Experts of a small language model: 128 GeGLU neurons an expert.
Below are experts of layer 4 (counted from 0) of a mixture-of-experts language model. Rows are named router (the router's row for the expert), gate (a neuron's input weights, with its number), up (a neuron's input weights, with its number) and show model dimensions 0-127. Each number is 128 + 32 x the weight over its row's rms, rounded and kept within 0 to 255. Numbers have three digits each.
After each expert's rows: a language model's description of what the expert responds to; "gets" lists some tokens that make up at least twice as much of what it gets as of all text. This comes from a sample of Wikipedia text that the model never trained on. Tokens count by the router's weight.

# expert 24
router:093110207086104138110129129149056087147126082101122168177141098117094135151120195132110097150120115165097098136112150086160158154181154139119073078059141091128138150158162178152120121188089126163136133125140102195103149106140084102081066116077130098084151161176108066132113114162115174119188145108103097122112142160166141120179117098099176169158140130144104114116132175090143076126105
gate0:186091105154119114100195186137081108135121114126135137102151134201073162132104165150137132116130138161107056185194160126077145128100182123100167165114148126146109133143104096102090104117185127146101127150106049128138114125174058111111132144108110071167102146068135135123112087152158117129097089159128181184082153125145083158142154079169149110112081084089097141056115118128099131126132
up0:207103122219090117092173164173118094132090119102190165108144120125110131103173174112138107124102139085151132112112106164197165203154140157110142134118150118099109112172132138104174131158122106136087081073103108115174158144158120127134079148188187165148085115125112061060127137124106178152103125171120108122153096123153107098205129145131148111084161116164134143145127082158075153112141
gate1:154145161166128183159091086108150141113171084133134136199135154102080145150094172114147181142183199110080132143126098125140184099173094075137086096135167093132134149118148172099137130092093182102157071127109124150132143162113133132156081154112190147138164146084160087094140148077114127090158129121164142123094141076113058120127088116077148176105138100105062115107117163174113122058146
up1:099075133143089144127154158140133180115124124122206097075105111164179204084117123114076108142141116168093144139164141172120158122167162124193107095048098114095144104053149101132098086131151139087135069146124103137150081116142136080067101092127158076089119166167170123126081140098154147093113191132125125102157157084126093119120135133066138156135147139138113166131076199154144135129105
Description: Tokens starting lines or fields in infoboxes and spec lists, such as Z-IP code, S-ail plan, UTC, coordinates, list dashes.
gets: "\n", "- ", " ", "• ", "oc", "gen"

# expert 1
router:182116170098099170147112094133083092130115115112162157152158115122148094165102150175059178143100097160067101091151162114152166142115138089093136096103066104133157102152163156151141109138134133152186157089110127173110174120162104104137123110067072067092170100179161127165165124160173183201175163124093139080124135075160142155162154137117174153169128157095135134114113184097120113132098
gate19:136137125113107101129125132168132123105132160170154139152140110128113156124124150096076152121089147148125176118085087138106099184157134096142141173151133126155123165133067125135090124176082158142134115178102135174104092115166068107114086168152068092121147091199105114137079215147130182167067103100136197156126140130141201121076045118114139092135063155116146158167117074133171161122140
up19:116140191154173103131155180147126145111162143138107164143168162161118133210169106111128125193107170121161149154124117118146118192140132181076122116110156110112183207154140121173050115117118163180159153123174131134124072139133128112121127121100131143162143130151084158087180117158122114162113129144107149120072194152130139131034139145055125150148144161141122090141153121124082216127113
gate20:074078162125098107146170087097092102146141071110116184100179140109172119167064086125102148194104116130128127169108114094133139097102146136113081145158147127181127118103132096147096151066141213128125162138086178072154136133154138104115138135107059087128125139179135107151105135123125131103107159101107120167099160126169157185205178184120136088141147124080122123117186132140166138161198
up20:133131148084190106137095073190177125154125113147133105116094138089146150112101097142144105121152128126140107199135125134080123108119117149100115161153159110000163105166156119165153128128146102044117109130127112144095119144072117119127114150178088197129135135049127111125189091114131126130119140074121136116155119155191118136110136123144139212062162073153132101123128119143133069140150
Description: Prepositions and articles starting phrases (in, of, from, the, between, such), plus the un- prefix in "unincorporated" and heading equals signs.
gets: "in ", "of ", "the ", "from ", "The ", "="

# expert 18
router:129117181115127170130126122106105106141140100132150158157163093110057083121149144081077099121118169132088194108131178107071113152161114081096113119084112098111192167152146174152152121132096188185135151112056081138099157137113109098123132081118110051107172132113080070150176117154129171182143146056124137132102096134149144174159135128074175114122124161139167168112114190098134134128101
gate3:159185105064116104117112120123138093134120102115075085161150145097109125098116111082134148128171145097101193131096129152210142123171135124135129058130154120134205097135200092116090124119072170169131135125122095125110107122145137124150091078119099100101153099167107099160167149139167126111116143041086144104090109102164084201162124149042137134102160093155132131119085056129107116111116
up3:177171056134158082160119146163176083154172096171080145120154125105161114151104147114134156135142129103125165157146100077145119127203124142119126168121137135121118138108202114120127094102117087151138129184100113111150115117172175128186118112104153141103127180172174175077074110143115070160126086178064145120120159155197088142140062134092154097139179101157096145102114140076090147178140
gate4:142159153094135201124112123135088085082140082129100103119050156105106134109094128123084137149138155150080140138088184139099110185116118096142143139137185147064094175148113138171135044128121100152125083135169118106126171145200123103103150100147193183136167107101116127118107138136098148195123115056140110124183214116149137165103172125142135148138105163115161126115144185174084119137122
up4:096142081136166132158045124183126131094140167130107102103179151068083143103078203094130202114151166109140094132129144112149084166121099115121133212241151093119156122130131173135141115103112134100107102131107137129155129149108195118163153158144072136138155148137102136141159124092120100128141114118075127192151136195097163106063086118126149148146093157156106092101132094136171119127102
Description: Capital letters inside acronyms and country codes (WHO, HOMO, KOS, COL), plus prepositions by, with, against, without, being.
gets: "by ", "with ", "I", "O", "to ", "s"

# expert 12
router:106091158122093144154121123131100097166125079113133136159201088110166106157120118097113115178124151189124109142175138131131102146182111109070107148093113070105137181115140153189148075151091181171144172169133132151096144133072100107080099142113101124128163148117068107093181099114119156123181150101144092071102117099112152180133166128143176109129111141103138115072093124063214069119096
gate3:096123135071096123124105108075103127170153132129112168140142161069162101144111076146199198169136149151145123105099153126134181147099180113102106061110148085128186103099133107137152125122101150150151123107097171159104098206174155124162114098129063103072133113131093084125149177138121138112181156065077070138118133143142130146075147152096138127089173131093120166107082141066124076150091
up3:127145114117183082114113160134128138174042107086130135073113194055120156194100133169147101138193159066114147092113127091211145100160136198162117146126112147129149126136155138147101137090077080076139131091088145156168100144121166091152137075110155150148108183161153166142085112142134091135152139088065146126151157175168151152133117125101158104130144106136159123150091179101121116086133
gate4:135174143139115172103053097145072087121086104093152103066097147193129127122103109138124114155087133129123079116128180162076089182172109113074155169154157128043083149118107119171098062158124148100138111099170150079130146078133071110055154144142117118167200115136153122119119159170133139169170136099119128118102183139153108163117142151131141120161111121148125134089156183110159128151186
up4:169121117112138121191095160205118124116169165150169114097182169149117158077100203143131179156109158124124078136123130119105098127138150137073160187194114101173118146071116145149096113123085129061133161157096155098109100141095147141062153158129115166127128171158130173108110137115145173101176096101076147154139147195095127106120160122162142077135111156126125061088182096111165151173121
Description: Mostly "to" after verbs or locations (to the north, grew to 135), plus at, also, would, often, and table pipes.
gets: "to ", "| ", "N", "at ", "also ", "F"

# expert 14
router:142090151133116174088106159165111138149129115097121137132140107102119100128139165112098165123137094124089126173096154141128177144185102124098061096143124126116169140092162146175173129145097072122169138088126113142100161113063084079163113107125110077090173131206172037132113175165084158135127168080119131084117149132171141125165202130108174128089151118152129162072081099071132113112073
gate0:199103096135108117101084186128068199123130125176127097159152077125116136068135142170144082105131171146106092210145162151129110128132128095137167099149138158150160155170155137157090097131108126150119207145109076144160139150154114122151149189144125158092069103123117106138105211179153125071127080136112139151104127145091128150134131095133139098120066110079151178077104102128101145071092
up0:176114142194121167148195200125124112103170105071183128117135164170162160153162191147091134147126181107134105132098100127142156137127130170153107127135110149133164124144102116120181107191112094185066151122104121124077154170108148144136094177174160093121072131139167096120101130153147158099085104108145164155121138140143114097141149147078152140070096057163125128144136197211094172129117
gate1:144089163105144157128089110095125151136155147107104119173151130120088183147127160119149161175111183138135198158153102169162170148183104141134185112139175102137146132097114174084189073127109172133199107089116125121138122153089117105137152145140174109122094149169159108124147190111156144140132137076110175170111124095124059121090109168034147206083151103118134161097074159129138139163099
up1:090116118156052085115118148137095106138121126134164146093125114105185144167143123137087108149117138107151058144112100113161141099110189097142149081134130099135166134113151110100101130074158109169123036120179100090163094110145041144112057142128177119114138160072158157116156155190181123160102181102159120080149099153115123190104136077085130148126109099136151127169124213150157143130135
Description: Opening pieces of common words before a suffix, such as fac, dis, dep, sup, clos, and the o in spoof, oak.
gets: "b", "\n\n", "as", "op", "-", "is"

# expert 9
router:134101105112106154183082104126091107115108131083176208154116133146136146110138135098115124089128121170108093142098164109150106139131142123084098124069107094106133186156142184170181145133094110142133146066113090199109124077073060100205118120131107069093173141082104131130209119133126147114175188083097108106132121108148151173172152097124177112146174117121135098073119080107154134132127
gate4:066184108126146124175116127148106080158066117105118153119068161104099187127135098100142114133107175171123052140124156085103089226120097139106115143141133104051111136132118079192080045128093169104101094093129144139097152075126127108137126119186166125130173095124112153095074162119102145145153088039113120121155148131121113187077141110127138152146127091109144135150122136137133151152133
up4:092187064146076141203123118171102167122141161100116153129135162083149160140113171152117191143151156137172118156128117128099084186182162122191144165157133117123147116132169199172148173118065132112148115181115116153058139125128125191109134150137091121127154115101066190136168153155106106108157119115054095113142137166073139055108090122121124089123133134125122114079090111145110132162117
gate5:109107090124145104172114137113076136100105120136093091123180131185084160109100132142144160147140211086121132133110149117161121181085096124163108126139142100104104099126171140136119174107092115105155166123098129126144201172131137148185157094114131155118166086146097125083138125164087112178140152030107115114145104064156194181169175115143156128050128098146185158090190117149080147138138
up5:116125173167078160172202087103173124054085076108183158152118121114176126126147141171096120160121082136145126114127160086118115086106153116149206114146144152091113135146129145121162090098149143142083125150165147107106074127136144181125108122122125133163111145122066130132131150115147149178091160121119134186025172215159144112112133144099128168136151149131080137092089191114135069102141
Description: Possessive apostrophes (imam's, Cat's), single capital letters starting names or codes (M, K, T, E), and coordinate-related tokens.
gets: "'", "M", "T", "K", "E", "°"

# expert 26
router:142093135135098175101075157102102110158113087104155144190133116136082171157098152113117148172127074166113121124111161141128172183107143132115068143127124078062143123148151167188149072173140130112166168116101056161065141121173104086115079147114093098087145133110101101115116079162149149182161134088076064076145131161161137116175127119116184150129146065135137141102133134115171107128068
gate5:111168114096054127160093139122100167158099119149124147199198156127112116109105143075137096131140172134120156130121143111102108182080127118142100165216092103077078088111145133124118157127072106159199110096109103103145150134158102161157160139150103167105155120114123109113123097130085130158190152030161107126164146088134106153208142083108147159119102109110114201132157178119153107146124
up5:167105168166101154117137151083080138123110059120080114163147094112112188113131089119134128128117066120159117111135142085128060084095122138119215096131172154125203161180118128100168084120206201128120191130105146106154145088133114133081141060158099111118168139121122081180163159125172142146075156124128084085106141140165187171151096141163140138133144127085125126144118128115145109123094
gate6:115154160202098123075124145126167103177192162178174163151159113176138170140150152120174097125094035138129124168146079138152087126139144087114171092114162116114125119168081145162173081147115148165114166092084109153152180107129086148045090089116113089105158123189098113140106122153096133098129159171143117079126115100116080097106140139118146085118151110134123126154144181059108162109103
up6:141133129141142136167101125128120134077158110147111158126117178090078127174132197105110143137149101142076064062145122110181178177151125105147100097142154107161146114151175071165134063091147125085115097201091144122092116102119148134112126093175128160062152149187171164093168061057187118122098112129132133170046099111159142106066151102103123119119100116114119134116128131100125159137160
Description: Given names and saint prefixes like John, Michael, San, Sir, St in tables and lists, plus the it in Capitol, inhospitable.
gets: "it", "St", "–", ". ", "John ", "de "

# expert 2
router:120124073165105168122115152171080100170103110120082132138147113106169156127107166122114106129076132132121089153129152103130113174162113146112076102107209095099116112159156148174094101153100087189170143091137082171127172109089108125140070107111108106076151134083112105142159106168150190143174135110125115173178168117137149169128167105114190159149192120098210117108110071062100166130131
gate4:205153130163113143135155129127088105142109128138138121131069093140132155093024094120114126137121123136108076070157129120081094154169149090066114134148159160069109107140170113165112064171129154099157106132151094086125123185106108047094074102145158133150109146146195104092115152158138170128124086080133177190140197123136161088109119102093139133104101147135117179122134148176122156151166
up4:134145098126147116237045131206080112089156127141117154122139130130110128101066169164086174155131174127168104144116129099126055155168125105168129200131145160096136105147153161153163109107087090124164094174166111163118087178154124185126121144083076093110138159175128166163146186136137127147128117116147153164092173139160113130093108086161145183098125141167151139102139114104125103142088
gate5:095131127118102114191146148147070152148131122109153151130104139174100184101119148098130136154148121144105153158149099108158153185113100127153164165130157071124125109089201160092085122102096111162123144141137187072158177143136110194174165125139060133088134078135149111126181113156121171169142171048092114126153062127132121182156148110185164111136159137120194098127174154096140106200134
up5:192077152124101130112223114154131147070124099124159099183111135117091122144172131193094130123086103130120080113115134059136067130062162089117135061151212132107123144185126108129156091114166125093117085175125133147129072081151149165160143072139111119168116145115070093122136158103162150155081117199121151120101149139129068132154127153089127141099100139132150131111117156105165091127100
Description: Second pieces of words such as re in Shrewsbury, Terrestrial, and spaces and commas after years or days in Born/Died infobox dates.
gets: "re", ": ", ", ", "–", "Sh", "ent"

# expert 21
router:103126043096089136161104134106110094167134127135149163146171095111076113135099163119086131092117150139051146137115149063157192174169143120081085133127090103100134094079175163172102060177097175132135165115125141175084136160155092080073105124155122107080162151160140135096080188151134154171153154097135096113142097086125164189124146127099181081181107104129125135147119144113123130118107
gate10:144075132154184163136191117113156089099113157135131076116173133083121152113100107191130149131108148151112096131179115079167147120125181091115143147168075103134131090089114156156135124129187123108124091105088147092190199110171127137102107078080145091129124169135124174105164110153107142159229176110111095142089096119086121155172187134185133122144105149139069149109100194128098129128103
up10:178178092091102135196092069132098118179132135086163135165121079122112146086097150102155143092117173091136089107104140141172094204125098066117103125137086150105193074117106148131043217117183100127163121126169086144100116115116094129123141090136131097181141121163092129109149097104156135174150129122180100117155101103102128149151141108152127116150066147182126134139123119088151150100187
gate11:162150129172120171148191173056087057139127101141110075145136127112121137115111116132138129198102112107138081133068139147139135123098158122087129128123152124099194132128128099124014114106089076143126124114111155149139146125117088121089129156106153166122087133122114062147168113101131100159170150114093080116174130099108190152147129116104120226141087121064172169087122149090135080155131
up11:104151083157128163134083126141155160086114130083160127140134117117106089130072129149116106086141136141154158145126098084111117127119089077066179115175080121123122068153095160168132119198143106123089134094121083207152136072137127204127166123145082119135140074165089123125119096103102127091066102157154145100186120133174101152127132138166102050115156172121049148161158092152100164153095
Description: Byte pieces of non-Latin scripts like Thai, Bengali, Arabic, Japanese, and accented letters, plus opening parentheses.
gets: "(", "his ", ") ", "In ", "Gu", "in "

# expert 3
router:062124139100100166113101151132110104170097101152125131153137113106058070111124156095111157120108137150127130121083158122186150187132189067102095143148165091119125118122132183209124081149123086122157156146134089147105166140132076094168125094089092080092154141154119112172076153108102163113165171116133127136162123072113137168152153128098180173137123155164177116115154207115194191123109
gate5:128170154128096105174132134097076162136085111106116122147196102129091138099107186135140113147138168089115209119134142085159121136082137130108110133195135128156109149137130161120037127140086080124152151122122148105166202122128136160197148154088119137088118086143112112120150081150098111148126117039130117102105135107149127135137123101158156174048095112140190136059140192155200136114119
up5:133091140136123150117204142115144131088096079134125166156082176121110136167136075142145111153110141173189149188092140105115111083130147129121160138135096151055117128164103190105177135144184198120094119092109142082108092090146110129112114037126112123073177148119141050096091182081182126143104159166162079146111132160173137123138134109119122129070103098103142123091087121074116114126114
gate6:080141116159121133078123098118102159138077162146152171183138116169154146083172132146178121084138117050154156089101115130158084175140098084124136125134159116168153094186104179140155144130100132136144129095084135111127193127086109163096084123124101119122168154133131109123060132155103160131180169143148114085145136108104151056203136138138132153064144235088144132128104140098106152084091
up6:145116161239105164166104143151115156084126160141121132125100112069145145167139159088116176130129097093110057133117113125126109133137154110154100122173208131126047145130125135152158084108141103097086119195098119172162151073121191200084123127190141130119144129169143135089126164064140157184158111175110074103124106119115163130048112133158131115170135140099159122123138090118128119124115
Description: Pipe separators and numbers in statistics tables, nationality adjectives (British, Soviet), and mid-word pieces of place names such as Ar-bro-ath, Tot-ten-ham.
gets: " ", "| ", "0 ", "of ", "en", "1 "

# expert 5
router:085140109097096159131115132130126059164132123102150138160106110131112089100089182107055152123141126173105077123147167090124131126122185102094101121091147093158164157132162168162149117177125155205169143110100123146093166126126109126135068129080072134085113159102080081167135105145151140162154160094125110121105186123139162139169172062124183135144166085082076094134144186069140089090090
gate4:083135095071139148137116093198083167140101106092137108087076130150103107138068161063094110106117157165134119085108163032107125109104094126079111141135182154092093157075136132191093079147107139101118145126120167090154156121150151082112134132121156153181227108139076124147159125124162150143144109092148088101095194164169116144088146097103145165162145134110149147141154162126130151154155
up4:111140130154144143159079116210104092090110169116135116082133105105143149126139152128142190143145176100123143130116115117121111188148123113209175170150149094101129153126110148115119076079080104136188159162156167152109130167104161194123145164126103183164141212176075167135155127115081136101157127160083201166116098174122135131104091118154163075163124162169176095139164114097134111145096
gate5:101157138133083109148125135185102135121053175122114098088160122133082139144074123097104112166166187111066155098127125112183127168085125105172112096169113140155087089136189124129092125127070136146122130090143163102169201091134101131155116158105167161104138066090174129101103109133144140197146130070115154074110137048102157136187162095131158135070152114128146130107142162108083123114176
up5:127096116174087180149173075114135188114136098065107182158095133153153203097139138126124143126171104106125130160159172081097121110108114115076112097178165167071157104168118143118116058103213124097159130175106126102088085149145190157156083097115091141090147149128090145120139149145136142109131097146120097070114123144188150179120163138116134180101127039170161143126117123129154126102135
Description: Labels and first tokens after line breaks, dashes or table bars in infoboxes and taxoboxes, such as Class, Authority, Synonyms, According.
gets: "| ", ": ", "- ", "; ", "(", "= "

# expert 28
router:109118168053087171188116156145124096147140099121109183177171111112124129103126189126110169125141100167132128156136132092098182143155131097123094136098152084100139090151132176176142098155099103170137156119180167201137164126096087074112107077089095126075156146121160132158072110133122155210147157108066128102156143103175175172146168108102173147169190129110121103116131090123112162111100
gate1:170110177114152171148151125130191143105172091099141135156103133082180140149167156045133199168116192095156183130135100137143136152163116105141123109107150130115129093109156160139132114075114121121105123150088165084108116114107129090150151105119147053150083114127149088120151210075153143181134084077118173104098136075113060152084139076134174195098139135127093104150103126109111128114076
up1:158086147166125170154137154176088154140117141173203165116140121148137128115121117165107102140131117159135115090154090110135148135172178144171127083133093058128234141126139085145155145134076167148123097144093082103125123111194133080131103142125175151123127151149179175086155127167147054145135174118190130102123126114194114135147091116078132126109127100126094151130166212099187100087121
gate2:141093114113124145135121128099125119171142137106052110128093196095127149091113154081093079082125162089128127169163159091036101133096146159131088150183136128104072105094182150187111085172123120095165103141130137128144144077139063113084105168105107109096099102076149115148095091158154123140163144095078140091165116191101196114099131142128138136136144154079125119090075152151082136067111
up2:180157131111128077058130191150160157117137135084091102184080118153128068147121141168136112119156145151136218129106125099146188155179139127139195076138120140073118100114173115119172144175099121102150133121174111167131126122177154085134098139104168085148122110144109171120104206182091143128116142112094149173135031114122091064132139137102125175094131143100127126126141100118105112109181
Description: Word-initial Latinate pieces and prefixes such as sub, dis, con, ac, ad, ur, inter, as in accuracy, adjust, diplomatic, Atacama.
gets: "- ", "ac", "ag", "ur", "i", "Con"

# expert 0
router:121104083148111155126106113167114083130150105107123184146141096104068148121099158103128165151103101172113119146148188124137134133132132119089107118107137109108158167137128141140126081182095184209187153121146115162068193125102101108111082089083126080087163148101119037108121135161180181174125182129127089108063146173082148138166158125125171132085103161123106139111067101088125178115099
gate3:175137146110128124166097094136092104153088128123096152150118183073060081124105143137119136148161157077109160125123117110157182119075154183149109093089133137067183098145129094112135116109111143221137138159074135128113111145105165120104090069128115042090169136150151122115155174102157153095123183077070113111061127108142119165127096156083127121051135096141164143099097151122104094147100
up3:076150095154178135092151163138142110133112149100161122111174072088127148147126167125093087141130130121046187134113081100148168124196100202126112173090135122159128160143142139103142136118121120147127131149167092144171169167136136134132119096151157161123147095112177173056124129172096119109141133168130142137110182180142122141206116080050131072096163138115169137073111107120041166112142
gate4:142158119154125124176054112136052105138136084154086072083113099146068115116093132065137112111112107134109131122083135119056083184148124105097128170164210151111082143142129134188114050167141133104132075133177130105109142093116162112097133121135173196137195152090105102125111155161156086157113093072132138112141162146134141159109145133118132168127105136147155164125142136216090142112129
up4:087157101120124127155037109198119143069137176135084086108162160105123130096126212091118178132173156123156078171094121153133100164119156110117157170160131113121134152112118155130135138084125102087153125215111170114103072135150127179113157144135106135148152137175122174107177140150096132163153094104081108154131145159108131127103143117161141088134144181157224095072185096143162141133140
Description: Mostly "for" after a noun phrase, introducing purpose or duration, as in for recreation, for four seasons; also quotes, dashes, its/her.
gets: "for ", "\"", "s ", "-", ": ", "– "

# expert 27
router:172127112132082197137142094092080117167071071090125182127168088110095065164129138072110130088154128151114123145179168147116165135122128105137138083115121108124110148145155141153136131166130140169149188176161060210104178162128118078155088109104116117102162146097089090135092154182117170136168153110125070113149117060150128169145148126104170152123118134085158174108088100079117131123077
gate0:108136148144055135105129121114100121108105125173113162109090134177097073067101136085143133131144144154129109135098168164100113112060147045095156140115106114109077150122135107119096137158156134177095108151152084116109139143140044130072130116172136150086131126144130094127103134201181156089054134118110125173113131143110036118196197111142142114145126192123096153092109107137135169110178
up0:170106143192089110110191143157123107085166085116133132112062123141094142087149143117137119099149168152134114119099164156143164145160148166138116130157118116100128104172134130085132120141127136133062104105117090064163174224183113123078129138167158094139115119120116098090167127146128179137115127146191117212112159100199114089216178149123162134067152126152110133067122127167104128145108
gate1:185101103172109115187118134122153087162140116095133098196099116142131225130136096088141089180182164128159143170168112166151197125140129102162137135082164103095121138101134137098183100131143120176060099157095122085108080160096080135133106115139121114186123052134105098105159154069163133184170136115159162104126154099107127196135114119085141151115148105111075143125096158170111134134130
up1:173096151121061123095146111136120207128179107128140157172121136120131157125117140147116120112132144158134114148164111171155134110147172094129133112065126119093128103105133126147151171106149124130129032134101086103160082121107120093097077160148151135102085163151131142059152126096210136137125214107128131094149108105140106113197157122060114143125106079116087153118136176091215072146067
Description: Past-tense and participle endings in narrative (owed, hampered, announced, moved) and quantifiers such as some, several, many, two.
gets: "ed ", "ing ", "d", "ated ", "but ", "of "

# expert 19
router:127074151104092189131087092130079096134100146119135140170111071100104098076141175114095146107137144135101167173117174145140113177155140110119126101093192114127180143110155187185115100154111137130178155070134100177077128116134101093135115079133111102127144173134110133064104170160139177135149109054128087150123181075153159161185152115114174103140146151149206165084144103135159172134132
gate2:204138084140107168097108135110149052155100143093076129156116126126128160118110103188121099113156123165115155117165198094090132108101158155104041135168157107179101163126148183160124098120133140110144128159138181141146101065088121156102080137151128134122119059122104149178114103183140125147157141061163162081140070166105191103081140120100129150120122168129176127104104122128114199107110
up2:158131114174131117109197115050118190114122130102103091141110135155097069133138156126155112149097166125105159078138115094128128138131155133134199069134135111166142153137191120136138138116121036118080156133125110141133098164059210138097068170144133098148142110176095118109166159155101085038124137102119141133109095116137086193158112129091112076093141132109149158117100095141167103121186
gate3:177111182091162132139108111134104062117112134062108137127123166092109113099137167112144145145162133081065173182105154161150165154145182113105119073118116122097189069161133121164056152129078164130113113095082125146110118196117137161159104075166088119094105126148110086140153164089192142136092143110123103071087124093166139185129111130058132129090161104138134105095074149141088105159138
up3:116115068128176128179115176160134115169096037113199163104134125113124096139090145071149074088083192103119136149157149113154152159166122173138104150159131135136107133096146114123105097048150125148166115117085156115161122173119108113160168159137117167136115131139189143132107142107105084138164132112092121118145194200127108104174118096100135065103174124134120142119136140064099220094125
Description: Year prefixes like 201, 199, 198 in dates and office-term ranges, plus digits inside coordinates and other numbers.
gets: "201", "200", "202", "199", "198", "0"

# expert 22
router:134123104124097130169091126101128109167126110112147153181130068140150131105096121126124142117120154131085094136146175123097113129149145088086070162124157090111151193116171164183162128180123166156178147139119140166114184151122068091154048138083115088077202149138079097159151171169126168123192172098112092185130143143110174172173120122086176121120111177177115151106142147096159163163114
gate6:150141169124107109137114074108167168110103118157163146217173095163099171117157140126177086089157130122095133137102100150118094115094128119129125137168219138114160173140147136134117092102114188171169137102048144103102186146102067110121112116118142181108157168062129082087142049111091130097149210109111091114070128153140129108130095135110150108098160139117105166151108167094142100141112
up6:173123164201179111144138088153163135120161135130141187105141115101134157180097129095126127154155155137115057142201130140177097096180154112174132118136184099132074131144118104120162140109166116069098105185168128153170099117158193122072127107154183141104165149196127112113121176123130165168085119116128102107099172124156100102092128125123143077155104139114134127070185118091144185118196
gate7:165069169104136121077134114093170149190163124116127148184094119061143122151098135163112134119105102101138065106117166124103135155141175114103125107137162085154110113161110172165146142141108113167130036168149111133171183120195059152176119138080182107144084092149153125132094086150087120130126128098092124146086137194164152068091142100139145145185084172118151097121118085140113149093091
up7:121130185133116108164113080154040172106156144168133100129133088140112132108121141125140159149106147064162143106123115161077120074128082073078187102117130133141156088130167097107140141150087081123115107092213102150097036131142126104037168112168159142124188093118153094111159178118120164141091140100092125110104133121105144141149115171113090119112112123104086129071125168152068121144087
Description: Pipe separators in tables of sports statistics, and letters like y, ly, Hal inside Slavic or Turkic surnames, such as Nəbiyev, Tatsiyeva.
gets: "| ", "y", ")", "z", "Y", "ay"